Experts of a small language model.
Experts: 64 experts in each of 8 layers, 64 GeGLU neurons an expert, 6 picks a token.
Below are experts of layer 2 (counted from 0) of a mixture-of-experts language model. Rows are named down (a neuron's output weights, with its number) and show model dimensions 192-383. Each number is 128 + 32 x the weight over its row's rms, rounded and kept within 0 to 255. Numbers have three digits each.
Before each expert's rows: "comes before" lists some tokens at least twice as common just after its tokens as in all text. This comes from a sample of Wikipedia text that the model never trained on. Tokens count by the router's weight.

# expert 63
comes before: " the", " ", " 0", " a", " 1", " 2"
down0:122078158151170091081139208117131137163111174117140101140122134128118160183113102087187167115134119097125160106171103098065157125186127090086147154101097163122131099118125145156177149125149145149151176171071104063124197124147159115047112183051142128132161102113176122137129107155118085079134083109136141085123073133162113182141099154130127121172144137147067093142126154154115133138101123149109164131101131110166124107099153119103106087137200110131069123098113130161113159149104080122124105139069069176143089068146156138136163073114138114136146087120141143107092183133075076091
down1:117110151133105174087118071174099115078122076136158124131109115166140101083141088112102163149148134067129121126159130095217217116064127077112081185119115134232113139136152142151108117093111115093118111107077127108175135171123141041153124097121173098125150112209145102162125142118163156129126133067081120125129088192142141091150136150161170056116084048091114127141078166143125091115112115070093120149197068096161140120074108189155099110132144103124116105152130095108099109130175165119121077121084144154109134107115146042059094193126144132122125140103143089145111112193119107187
down2:132124117083073143147084114148155166143061128136130113104137187124183190080117219071110099125173119106103138127094116126088151110134157100132110169097101185181089114100132114162154160116080120108085144132163150168146086079124092162167141139167074105134030157104123167143132132121157105172118160148186123102187179135169067151117114174180098121122132136107118115089134150135115138157119169136117114107077051137092105174166182146131144131133142153120144180107120107121085095100150121117087108162140111127167117128080215125106165117123123125151144107104121131142183156153119111113
down3:152109107142106075109139116090095132149114125106153072153144131130085114173150127120114102123109045100136156126118091156127087118138075145132092138121146153062176155177134090149119196108122094169091170112127101149040045086128125117150145084154058174137076138127133159097114105110092112122065128159132091173101154161146124121126142093096145065175129100084100142114153113154041145204174101115150145134151164126146140117126121143090181072116119111149164126103160146098154176118148107147069107132143132127126106133125162122188165155185138130133049068159170128104123133163206066106
down4:071119115096120152148124125108143116150129104128078094134090148136156063106138144045148175094076162131141061124124138156072166199080157145147168109075125104121102125126126123135148123143128173122140121108128136091155163125178055111086101140081127105125120098069101199156158145165120158117137106141152168132135105166161120140072045148164138106090144145173136140151128076162097113134140101179085147163116115140111176102068129115089088177095174203115112099121121123096063137156135163084137125130103100214165097102096027106093095158102135128164087178101087115130144156123165175136
down5:141129168093093151133097139137114162180140106087144146125109134147118151118116139081162083136094115097155165155121106120097140162090141127152152139163153076117149131010161122125105141164122130120154226170177124109177119140151180144104120096121093125151119209147099146110127128115145055140096095125144115152135136122210121125159129054165092097170119167105098118109178162140100139130144153163094147052049147109073160157121137110111118150136132131158123109066144121115141172122122130093092155119097135124194073154090099138120083133161088129138229098140125158140130133156139090143
down6:128128151106107111093146158095129138144105141076099090092150156079152103169152105127111166178096122167121133122156164091148138130143112077109169111120107152109084129054141134155134176130155119121123133156071140092132154181134168122102124109101129113122111134155107120131142072141107109129165132084084060095150112160160075115156159142111129087153102062123103124180130183097178063150149121134130168142108110161107111144085131124143120205128103161192114154170125031160174068104098186078176137156104139173150103151082130137179109104167143135137219175149187117197129075107084129145
down7:121136122095142120157102164125179173142132106112150152081146128084071139129100104134140108123132189155159158141113070137139103105140084164130123068173117091099120080052131111128146153132105133066160162116133158118155163167227144194118121141087080112176097066157097114109138128114124122100166113066121097111182163087179138199163082100149085165208139114162133073112093181131197105116132106123055163098098121111100153178108140146114094152099110095164132175136133070117092100112142137058129136120120072149158095150122152163165115101161143125092235123104140170167139146074081100133

# expert 51
comes before: "-", "|", "\n", "The", "In", "=="
down0:157148136112114080110128118114141106121119081198063119143107136182119081104145130119160086099139059118130196180129102132129152148113137178099160121102117102168127213150121172104076143146085177096109083091106082080117162134091140153119159088131063174138162077093110176145144119112184089145151164140148180123178118145156091117190113110168113076108128107098161103166120148163088124102146140108143115123096179143116159072116133158104167144123110120126120038152161105098130101157147055113089066143085125104126101171159173075174141178081167147123096102070119177079121071133092125111
down1:123153094157093169158108150099080156113164148086128039122123169041172138126054143157110141134073132167083093136129077130137117124136136058158124180131140183099113167106125093110150094179150124156159129107084111066150119117178106186162044117128213101141115151125084157141157158189085115142133145151088132114151110105203136181185138074127136156127091091153143084118148116168116153114152102155173157050190123105141111135107161130136156129052139112141149132149081120150150119159166141157106142096119105092187114119134149142152200174091150096161147086120148132117068133124086099160
down2:073153143164132132115124173129112151122190130129140126097126141159115140116075187176119158100130104139155156042151104114163134082111183152176123088036123157176163155089193116157124167167121134090169101135094185104166109131159139191137149143137159149077106096089091099127130141155116103087111120131121149115136151105103119146157089108086130102143111094133197113153136126095194106090127130142147146130157092107128125086170126191113148083161104104138114049124099145189112124164102143108129119197074132141107144150138150125075128102142190107098134175128149135146088126102174089144
down3:126115115119113142116110137109155140105131133126127107148131127132131107138115080115119064223089075132050135155115132053113157111150099162108108147141122077133086133146190144136052165150131160136078096156148053132153074120073220162140135172178090178054155133135110147115156073104098120116119106147089082182169114169125106098174110099141104126127145162103100109097084135191157139177145186147144152138147118152117150156133085092108139140114176131189075089155165122153108128173076117148142135130127127169101189151156150100180146098137113140134138164123102134077130098129126127109
down4:131151116130169145187107150118148133142094116108178072149123159185164140154159125193173116153120192096119093155139143154104169115125092143093134089115098110147101152056154159164099121120145114140158116095132142119130186118190190096123111151102175152155149108139135121206132184163079117112152156175167074083116106187111090109120112161090152116083119119114128149141156162143146147125075168155124171152129138163102107096124096130164130097106130131092094109146110139170161112156169126090101103113111126119168190145154107083155099206095108233147122109135170084150088148100119125118
down5:170113161129154090125147106072141129071125127102148106081123191087112123164106095129104136088117150165152145116111144096141161140165154128138141127056108151159056111125107146130115061157156149145180124137125144185111132113081112106100115160137175149168100147150150118116137154174157151128138172125129149092161158114162108106061076084137184133117127099140162149144149141227134071113120173173136124072052177180118129132147109086122124096075193137136118136083148128146106101065137167148112169068167047149110107144119144161137162141129089078120162145127153111088158132128127105135
down6:132150171178108148135205102146170141115072147120163116091160109111129163120147123144108124127113129121111109175119081089146148088152118150122095134111059102141138120160117120090163085130165120122127101166107136208196099070143056087136106111087178147162112133185121165119092169152121083123145118108111167080180041146060162152117085154165117110164158158109098129099116094114202154174119181113119147135050093097115134121103148135129079180085157111153097125197080113150116198133165135147146153135168144204136137078115155146084154153178125155155094191136082099131082143189066105123
down7:133180158103080094160126122093106139111132174155126127117098113157164149169184184122139130147181133065125111134139153108110118125140093137122198172125111111147132126218085117185139132153255140172134127169146133204150171079118173112111084095151140123068163169110125123164097168079171127155133144164133158171145101151070141119129182126114079136159074159114096115117104062150179150188163125115167113154150090111091161112111120049135135128113144090107117125142185099107165106092126116137146143047047143149149176202118108095166115154134150150147117131161060128111162121163095083098

# expert 14
comes before: " |", " 0", " ", " 1", " 2", " 3"
down0:163114132105146174141089122132107113095111136137039057162098141143169174135210080102119187141132120115100123072160139146099092138157105079127150098078128110089103139148127089085058120132129097123087096093076173173128144139133096105186132088106119177099165146137135118136149098118076112126151145091108133131119177070127164091166126103120030114120091128187119118172089073157130058053144168091179122135116100137128176168119165153162102129133121116133131092119121111133167162122166084093089088127170172166165138108106157131195103168096196133057144128176127164093088117157164140098
down1:172091137117147138183107129104159117093140107148100147095128143080145158150150174097190144111158147146170142134110110134130099161114137091179165119093144112133156138108176187078152126112087107084122129096163133133140094150098070182058138137102132066130150127113156134153166162169158126171129110140212083084161157151139161161147131178155072130096068116103163122128111172099157125178106161105073155091144086131163164156159163168154126127150092119147170141068159124174117088110153150096061072147099121137121181148133154085125178141083135166164098128129112170097116142105104156106
down2:112130161137193149154107156081201140094123101164153120134101165125157139131127054128121105112162091115120158066150120121151146126132150102135116139123109119155141116093130117076131135124110119162101140168099172085130145057120076116169155166123154073114114129067125141107090087108117166125092213117114136140196160200154154142095191144088102106113115098139152097135138124130147034110130113057088111074098130154170100137090116165138123102115108154111068088130078177144105119161088099141119018098112067140111170087136103115132185162121102124126148094080155162147207201060172166197
down3:100156116106096127143183107127145184102136177096118108125126172112160109160102115154078137156099144124109134091062075127110160142125143120138149120129075167054106146113146104105140134088147121167150177140069158152134167084159137109116083192164179029146112098117152088130176111146156134133103123171190135131138139171144182121111132118093121118179095131069137118090138158186117094142094157103121097104075125120113039113147095143194166128126149149147131054122165169086132157125137200152097106144161123127161165157106073075122083121105181052085112157117117123151152174136095130155
down4:102113125167080069089154165170148151118186114099118179106093136135092116150118138136153115161132127170129150059151153107131110093139147095169147148062157070133143140183205115074131106097169079131150180127157127112147136169148134195102111153133117103137156166139134100078130164181143092160172133171102092177126171146190180165161119090182107117151149130088089125115144151155128088148149081123144122109158129151036121121152126140101052169166127199142105105123172129136132119169113091150128108162111233119135109081149120116172138106069134109153142115160125076120055127127082144108
down5:194086114160149133137162129063137150152083151147219103149173181103126111109117082144117074107149059103107127160153148113098129095153112125080104164114189156158111129143118109140145130128123085192131097215114163090156211171079111123126133138086092194136122139181123117133103147183119111197151185147128163061153126132117095124100136163129075121168118151065096141095123093097137154118119170118152108123087126176126091109143147129146184147141133153129125160147133125105118163117104077167101139170117141114178147076117123127124085133119161100102128146177150131104166131072064116182
down6:158125120064208117156068121120137150143105120109117123176144049097109153195097097149134195098131156142196134062084108138130162154146115142074130169111043108171124083135103136102127170144134106192090134100088139149104101119103088126144129062122155106132042149128103107100117133131077152098139157079048125118127140123176135135085172121125068130110118144159158150093087115143129114113097150111129111097134141105162149117092105121162162106055148070121108112118077151125100136144125145157112028105118060096040154130051129089070151132171083120101160152105106110166153171136153161131
down7:108128148105142112111103129056140130145111150145133115153121050089123151185164127065170171153124163124142126106125191127106101153122136135164147140052108189082157101147120231167123131122124079086101200101156090117149120138170108102183126028151153117083128122165135151150161120123122194146127186127098200125123112113122116081097148103131104132130142128137142164117134145137136124090189171128112168132140098107131158087122117096173131061106110051085161098086135077113164100150084148132153138152194129106050124192079183147103120174147111160186160123164069143143112158175130096111

# expert 55
comes before: " to", " by", " in", " the", " a", " for"
down0:142198083170123166104158131126091120134169146127125083095157065182149120126096101071080156097137103097101124094203137155104117104138110100107122120152097112108160140144126097119099178155119136171100151092115144106054107113064089136164119133185102125127078132109095154073139129108180148149090082129151163182168168082155181118146135144172100131112123130126091160157116161176101153156194077094122039108107184242125133105046098157108086130114162151116172174133182103120122069106113112124093121135143083165106068196113155124145156055122190122111109128102138135096093187151146134113
down1:130178138127082126137165106133152141124084148130141133203178083124126087095120162195140123160142125052200100132133121166098112145175090151060165179081150087105139186144099124136167120118113124116107140152148089096084185163072092113184167115141173226159104137113130174102116112093156098137094186161090179129093090110145170099097186153050097115079117147121149188103155108130071130140166169174133136157121104081192121069133131142107177084128141120142142177190073166103120153143111130142102120186150090085114090146114128081082097145103068159124070180116098104171150085107139133142
down2:084161151139123087083116185130157132063161131155148095147067185117096143131124126132104129124095149142089142081136103083117104139134133131131040123124178115084104117119138154108117126119147166147086114123066167129137090198127123161131045119115119008127130059063119116149130129124184170107200102174095079105133131126103141166101109056103117081099130137155114108120147155192106116102120113098167067151119163190101076113105089155083097139121148159163114093109052138141176172135156164188144075168145148167185162101153088124189120152092154099146140096148130132152130109147151183100
down3:133163149159125140129154166149135096087155138164103105113091089111115140137130166118089084143073085131045096170151173109130143118070183097129138087137134152140090124146106105189172134125097056084114096098109159069167081119060133130161172149133152160128108152104134137088057137106183130144156141117085153141104150149103126156161090118136125080086137104148150157119121188132152190079140135065165138143140149132128136096119085121192139031084130127140144179091107200154109127171160149101056093078139102123121150204091150123151090105134185157111175122141126117083134104186160095133
down4:120133127115112122112120127122116141176091141149133132166098093166195165104139119052132113116103122157095135136076136079160138164108153171077104143165127127119163120109049174114104117171122147124114199137178049141134068119144180133091166130133138178122068121102062157129146060129153105077059110146146127073094145117107102099146181087192157099170150094150167118146162159128074150186145158108153195155116149134146110113132159135050166083106058102126182168100063167123097141106149134092076111143157098097167081137105152145184133138132123132186097157130119170142153114104160104112
down5:148087097148124101157117147137143089114160133138142128111112145103155091139086182107149103085197089119088138135076142102106129124201081124103122129184068154145107151120110098070134116079128103131135195166191135131109134153149107102106093187153136137122109084160093076067142143127117178103153133137126180172101125102137152110088150144110162181184111179109134109130155142126080136087137157116115041105118138095165101135120106155148137108145085115102084110165104106182080245190095127108135137132087134068119134131141121124114083126136112167132093092150096158119112118108120141175
down6:143112107162112098115135158132159095116148117125077124115147218056078178124132166144138123128133129148122151179085212158110090092112073049135149157156139144108187169163157163149189121100160138167118114123090124102129137203098163109109125173105139180087090099075072114118113103096171085130165110126126136132120097108114084066096134190118141212123115138074131135133138089133075161079099105109134141189123087079152141083146068141115198112163147121134090185139149198157108158153133051117110067129138136107154142068096126102092087130200105131151163123109118142170158181182144183107
down7:131136068087145091166091104081171127145118183125132136215102106145166142152148063135176074119162112142153083162138153139075142182173193094072093111136129112101122126169185112138143120067146124162065111133140132173090145110161117074062125149189119132100105154076123145112166122147161149149078188135147079121139159144122156037121106157049129139113134141141133108083077088114106185025139168122153109119112167182136197157079109093142165138146155101087083186126137120112161129137164171178135111087114173124133157149182166123127155060145054079081099145145142079138113108125110148201

# expert 36
comes before: "-", "|", "\n", "The", "In", "=="
down0:129147072148143103096131134126178120147121160112059088121137203133149127157107118161149166155095091119104124159100128116078074134113097141133125116142127111155153220170110116133152151103122166170161129167089141135134149095159151150107095141146150102117122089132150083198127118167201095143124136141167108177120159129155118151155097174144117102161122089163148075121114158045161098190127146109106139152097118126128043138113106120081093130172179092094108114182133114071191124102148192100111163075153099179133080107092100183186148143116110122191149139147115141094124121061123124139
down1:133102099058148159147178088152128119173098156130117059123146107093156185188101181115129127130122107120145097132105146093155124100093150089110153191146068107075136184107087110081089127132194161150131123133129147132130106148114116129117109141106211177149117195172130140155141087168104130164128125156127146140104108113123169111117117115101136150137156158137071110197084089142148113126171173185158115103089122162159093098080111034129165112133184067139153153151076064151143184085163110137147139069141105105102092099137127097192171103151118120083164182124127091147132122135165099095
down2:166114056195182093096121116201176108144092125093110117131144131142118102112124109107212087165098110181118091130168149144120061135187142169122145119136078104170158095184146149138028119140128049078103146157083095075120106162189069099160138087146137115129145154087117093166087168144146159087133129091107171107132093111153144150186102108090136119177168148165171099133090141118116109151158146039134132214131103095220135082123135166077101139125148151158153103114185115102161097091200142091153131171187168151115146166115143136098115172137133182125095157100080120120182117109105105151
down3:122134132198141135099116178152067153102119077201143166132175137129188161144125113119156131103161116123128105151165110164152132091084127121166095127149178136125125152120078110180113113099127118082144102101126063097179171105159118097145204151144069105096160145128124151156075114163137127108176150138138146156105150062058185150125124117085174102094084118126142090090075183127120174144099084088141136176229110113122141124180120172154134170128117153108143128101170133102135147157184093170124149107136191117145115098153116167105107111110133160186154115152120175137185091133139097162
down4:149132155090082151137115080095127176167103173148174066106155152077101072231121057143135114126125127135178181206073195119152172093170161126131129152134056132129081150115094144165134140142072121168133126176121072079174152152050084118132138152069145123143108132128149175118082090120138153130166141143096154103090089128164083130109155140090131130143133162142125157113151100087139145080126175117166128181139119102097096127066132113150135191143118155126146175092084073109122138113083099194141157111139148103177115213111135070131123104137133137111121088169173111125152116160114070115
down5:171141090146165114105052111156152099140136114169136183099142131150158142072101057020180065169128081107105126090110080114133156135105155127108081125179157163209137110138139050107138135082001148136091126091151103113114086143124135132110184175210092115088105116115130124126074190163156118078127119093131127136090154112115165120114174125144108150146175185093154102167076141136133107116095109127142160098104182146137166118158181167151106118196139146097113108136079099110087090105163182126152095207091123150117089074157132121142183177096173111151156176169155107154095135097134118152
down6:129112139152114170142095146139088109068094140116066143136228102137115097104141137116130126155195152124118173160135113152140142135138170091154141147094097153137121109093151117125110132146104131135113107090137142104118151105151146137137179091114091116114209133064095102117174130157078176163120177098125132078160087151058166112110157071183133131110150116107131170038153132162094159056129069131163063131081108152183115086151121134156138094148089167130142123090141152119112132085126105106086076166133172146194145102140106151139166131121087127074125123138106091096140151175188106106
down7:085122046212154151139082172164128152115084090143180152151104121117117135104163151119122177088098123130113136118140125161147113188139187165091107101095106115189159092044096146099107166148000130133175165102119127086166136115138110129170125147135090118089186082099180145150143118145107118140090144131158069099135193113161161150122095064171113111078115159146166080136167152154189163143139077168087174154131168117130140157218153132106147119123126117114129037126120173114118148140127111132125088135115109127142152097103113072142090128091170128186157166158138139161144115066109149169

# expert 11
comes before: " ", "\n", " 0", " 1", " 2", " 3"
down0:109133137129121063081101151186079054083117061225138136130149128162186108151147168113133121185132115147138128147158128168157106117123081107119092160108130130128103141121115137153147154151127051160120081093146053092180103166080120075117209092145134139162151179081185173119123137118132057126146091070140119189100121128085199197127139111143157117131111148141099133120132107148103140165147186130177119176107102108086119118121094114162149115101106104147154187069143056157115114126178150162129055090209130136154091137122209147117095146116154113060090154135116162129116113101127152200
down1:164150151152142102078105132180132103147173125156190145073158100144106113108151118173227110072083136105144113114117110104161115127038150120118102122194105106142134149146122086109125131177125138124134097113137144089111100129102114117164091159125150097124150166145114070170122180093057168119122131142063130193107141120099213065102153127098109149128159134098130100189084104074148142072094106165110147108118131120146109141181125111098101141110160132115121138106119130109142107086092051144121163143144149143118163111133146152106106125183156168120155114149081152153155207126157173125
down2:094107121216090152128184193096080136143142131132128109113126152100146119146163150088149155116135124153124086150129129147105100099166148120115120097163148120060133208150132127127076132100119210090164085164062166092129155059130133133174158163166089173114143093112115175141119102119136131160172145181093172111109116127113108106127135086000158139152128041094109194117143120138112128128139162116114092154243102128110125130126130116176123127153149111111137148114131120119163121134124124122133125112156117111131159091151179153066134146078131157129135119139166161086114107135125137069
down3:155074124093150106167109145095129136104159102145163074145093133106072156122124120154174136104107173135142093071128134141109170196131086117097206143126114114141168149134117211167148108156144126124135151159147175114145135123142135083163090088145155148104132157132128119124114114127082184141112124112115113165105190097167189096136094143068066140086137152113115079108172126145092091119139127138064090115030138184134158155110064062096115084122154134111141089147087131112111070121133026117138097159119072153106156129119126112105141157090133112180165169145126102187179154174092151176
down4:128138169182121137065151202130153117155162114145166150183169072153161152094163137099082141120132082182110165176083119134110091097108114111164115102132161117101081163120108162138124078134173127112135179172115095094148125131108138100152104150140123184128152059147182107091176133066097096160143100176119103105132090159072104155138097120077170132176133144149079138188186163152132144155130173116142161097153135072108084116133146089136107173157133139178113157151135097102161191117194111134192125109171203088134133080119099170173115076081133115065106089122162133130070084163174105141
down5:095116092174130179126104196144138138116099102136089111115118200116168126130121076137175130059113078134139070194114107106085149113166143093106149143113083141154119153156128108093145122115152099155071107112103198046040131112126156122099142109113115171105119121130132170123200135110138153158095124136130142092085210136106126120081223116109147110087123085111144125131103111153118133080174175060090096121124125115174091141088094059131118128125154076132154147108112094214084100130149141178127223116133059132141134103137142112120155125117143110129067172155127146090130059064162135116
down6:142128117168123192141149188148085159131150121140107133117082133091122158166134096070144123072131101143107062133093144089060138101176170119129090075157156124158090151168164148159098128105124105102115123161086121131052143122139095132157115190177099154091081066105107149090100128103102093142145180168136146119048124132099118095091136102063174115162063164066150147145149112155118126113149137166093124177186087141121101070131112132179155114080146130153139165140131132114161196143086160137177148146140141148125149090117140120109087140070143159137095108166152152131109126154158135127
down7:147109083164143156146065175095100188116055176087153149116155163110168146058142130079120112129159089113132124192117193158132181086121151129076129097126108115150187104118114096118085119146091114172125078120083118072117068132142123132113124094138129110133124178099142086135072163118177064130146159163155104125120170156136108078155176093146096052165146184110160089145099124145152091111154161133126153150166134175105079129178124105165140175148125147184136149132119174144099156154120104121086104162141168064166091115170176108150163120085100106067072130159133159109117189125141120138

# expert 61
comes before: " the", " a", " his", " her", " an", " their"
down0:146092142205103147190114140132110135097108185198081085150145147142142107122117193127111107129130084111168165110176136111089134123092133119098134193057120092124189179145103151067180101136111135145128150042115154079127118143081133094143107165137156148125166152071158152110176114102094131087112158160141155102142158112130133126166129200058169126083110175134136141122189069100072096134182086089133091145125144079157127099155083154102161030142129082092130130128175151067111154160171096109112102189106119128150128119074101114139142141111143140156041162124046123134151113119178175153
down1:117091148131164137089142115107167126114092135144129132156136045151137128183139115128156118110156171163115120105123155102070157136112116135136112122134118147016128099191081097044147116119104078144137134112141146116109154117052078141110161124102064190137086110126130112085166122162125143153127117087117174117138118124154144149105051168143105115075133218157069108075083112163144164143124096123145121108133191149197082075155121104111165133120167037149123149170155167061065100093122050098132149129148167182103116140139084163086151112121097082123080096122116116128119125113192165143
down2:111138114146174110189128094120087105152100132122180123141064149144101143068151140126139177104055150119125130136194134167122142125195104127137095099163126107151103077160126083155113116093090109106217115095139158165123097082051163119180112131173098142122154158143083099057118124125127083117101107077101104116134112130113136108111127101203137099132148152190157135101178201112120118103160109141149156150123089168087159192113195105147153162105091193133141122123154126129123099178076134142175182138065124127101156163104102156179083156142132092167118137191170147194145156147129083178
down3:105164130145119128121135154082169121135128147094129116105140094044107141092150175148090116161135118156138144168195180113045130116125116124165114097094147136133105171057169145145141116108123140139168097107116158069103150176154148157057095142128169095130148127161122106122187087118122140054139160125177116135175169150116100110165164106130105128137149125126163087116112154127125105078106131150147161139117079130127161144123142127114097099175149137112106178095120084163157093112177123138096163157117093135137097072181127145053116116109117100132202204086171156161157145095110117105
down4:167101123092143060181106095116177128115116085099191110091155132155121101138115124156105112183193114167144144189136107161172107095147149132128077072119124147153066116173152183108155193165060139132085142123116152130165149141148216177131140171159107127107145163134160113099131064135116117062106152138118091111131135125176119156114132133114140119114102124120086123066118086132136137209055153153210167137138108115091151145147124133186141085145098182146094112129114106154097126086102165113141130062110145109134149165153165129138108093127113133140141140106116105115051108133039092126
down5:144088130113141136132164115082074134082163123115169121102100092198098142154139116086114243141094114127191172145223136112196095162144155084151131157101098076140170104104127125104134105110100119097117138121052140140104133158115207127099107107111137119153120133174135087088137135135168138144180104129134106120119116167107148068131082083089125117083166081102065104178129144109145078145109170120149161134139112146084148165103110075116090075097091115110086086105179063123079150129131129122177150158098161128154112077152112134161110108120141082106132169164085088139128094144090068129
down6:082167168158138137124168101151163107127166149094138133152102102162132154134130116153171139169101167156184102161129108106163122155097118210126096121122092098093129179125165097094123041137210126142107089114112117102138124158143174123149115118140085122141146150128188130107131163125148091047113129088079121086111119129104138078151129082117145162186091123110025085162138123137166154085142153160205116113099120131151148063137110103102103126145184163084093074107130121122062071164128151131159173155092155139109130143133127130113143178100096140074195065138148170138107157134128142135
down7:130133089146114176136135154152145170118162069074133106076128123121090174119109101117134129151164119150150143130132141139117122113135087091141134100154087162137049161043124053169136146111110143100115076169107144142101183160201133112105125099071132065144129160164116104110122184136125128118184143074103083156136142105124085113147108091151148142170159079145115141196096156065191154077101141154107155137075114119087154169082118102162110151089168176161115181161108047178121113110138144142156142112112099147132097115127170136154090077126122113123215100142137151142137141119071132119

# expert 52
comes before: "-", "|", "\n", "The", " be", "In"
down0:126105093191162108081145141164117151135074118147105133143148192117137136097098153116147124086119137123124151103067126114157101118127074134160064136130135123170139161057142165162149148126000134095127128111139069152082189132163136122062132147153088157118083076147145108107180160062123203103112172139116100121155177111132143119121097093099034143108103142134135096148105155130116165097117073059091166070188139128133117109126133185126143092107125144110137157157124180110134125160168100182049090153137125139107112143138112118086177160137092147121133109128133112128140155123143196126
down1:085169131146116113114084154162185125140142142131057123115150134122154122095077139130148166164095172184133105131148122081169178150147134115118185117085116130184136111133097169116145092167255141176171130098101092142164097145112131112141136122157142107101067149157160119131171129106154122063213108144160107188127149129134137124182149208110118147155111137127130103168200080062121100124093131122115129127122174146136114131119125095117134122092092063156191159114093136126141115161118136116124109120138101141166071077114054125120107128190129106141163119133126106060144125100104137145
down2:071121100093119114123158131172118107136110122119136176053100103089123137087125149120124131105120163154132148087116145142088149118097152143125179126159141130131100105133089085119124110117224124115149158171163141131190160178076145126095130104003139111160129116140112161143119112136144161135163104095070137104152101159094150112120132138154145167128150096187173162106156145131118151144081141130163130136160103114096107111149117103120091176102184113162091204164170046105059042161150100191169145119130116181098104085135137188114106117141133136097129183081099165141081097130143159130
down3:183134121102099153097155104071153140135110165136061139183175114163123111138069123143111056106143179125132114166143152097152175130090136065105111134157154078143098160135158158141179164134101155161077165121176093137065125167147094115128164113155090091120071144104136137189091131059175150151116110114171083187148157152133106108141141147090123121156081141143149096126105125128128114125144125087107145105082094119120137128131152131116156105101196169129141107059160140141097098158111108138085127097187128142077068174106220131098133152130152137084105082135119145089073175197136145176
down4:131146158137159135125133138136094131087120103152158181119139132127159158177159149159141090167113125122133126171173121113136124146127115145088121151098125153052092133163128151077096123134120089138142087155123098124092105121084058091112218081142123110177084101124112129126118159120132155131121135099138158094116150116172115153127126164107098108084144114166142145199151165168089129154173133078121170144179129135107126115095139143129179119137171108119143117132150195116125197145170116213091147093132189161090139148110116120093160116099146156135049032181070180104124136206117112169
down5:167118151068131164105159140075095135149174154103075165159133139147126145088158123103163124168133119144120157206143128098082105086087121141140104081108114164068127104214146153079119090126230163130120060118131140097166111134093138088164121146101099138126136149152187119103115118144109195133131092133098170134114111165129085087180183169126157114100142120095125098140138106129165136084129110115183135165176055124139142156116136126106144149127143124148134172088119043124133102099160128168169153116168137110114105166106152133138109056113130111075088146105118101130102139125157110153
down6:115132119078106107166120075077144115151143138087133170085133183081149110090133139118046108098052183108095105149164098068113137114075154141142121124112122041101156166120149090113102088128157114123119169122141132085163116149158103170158109068096169153124134114135021143141144109170140081132181104078118190149136062130107115149068127129130155109153142179161129147117128089131142096199099102130145102106161086189150150117203111053075097082139182149121165151086115157165129069165097142092110097180125137177117114088124153100115129105142178158120165132141080098128135104175124163126
down7:106103108021167142150160156123098143135156115104048069162112144130118140138095144120110170091099166103117127060233075076049146151116099128100127082119103098112084112165158137109119126151255148076075157126119145166069140135120123106102147098148120132132079154120103120054144148106146135130097092086110122164136140136098135122136084195146154124136114153104163127125108142204161128161120106136212141073071129110105116117129105093120091104069129117110111142139154098126136117141152141112147168168168106167123119174153154164097145171140197103092148152103140085126078094122140138130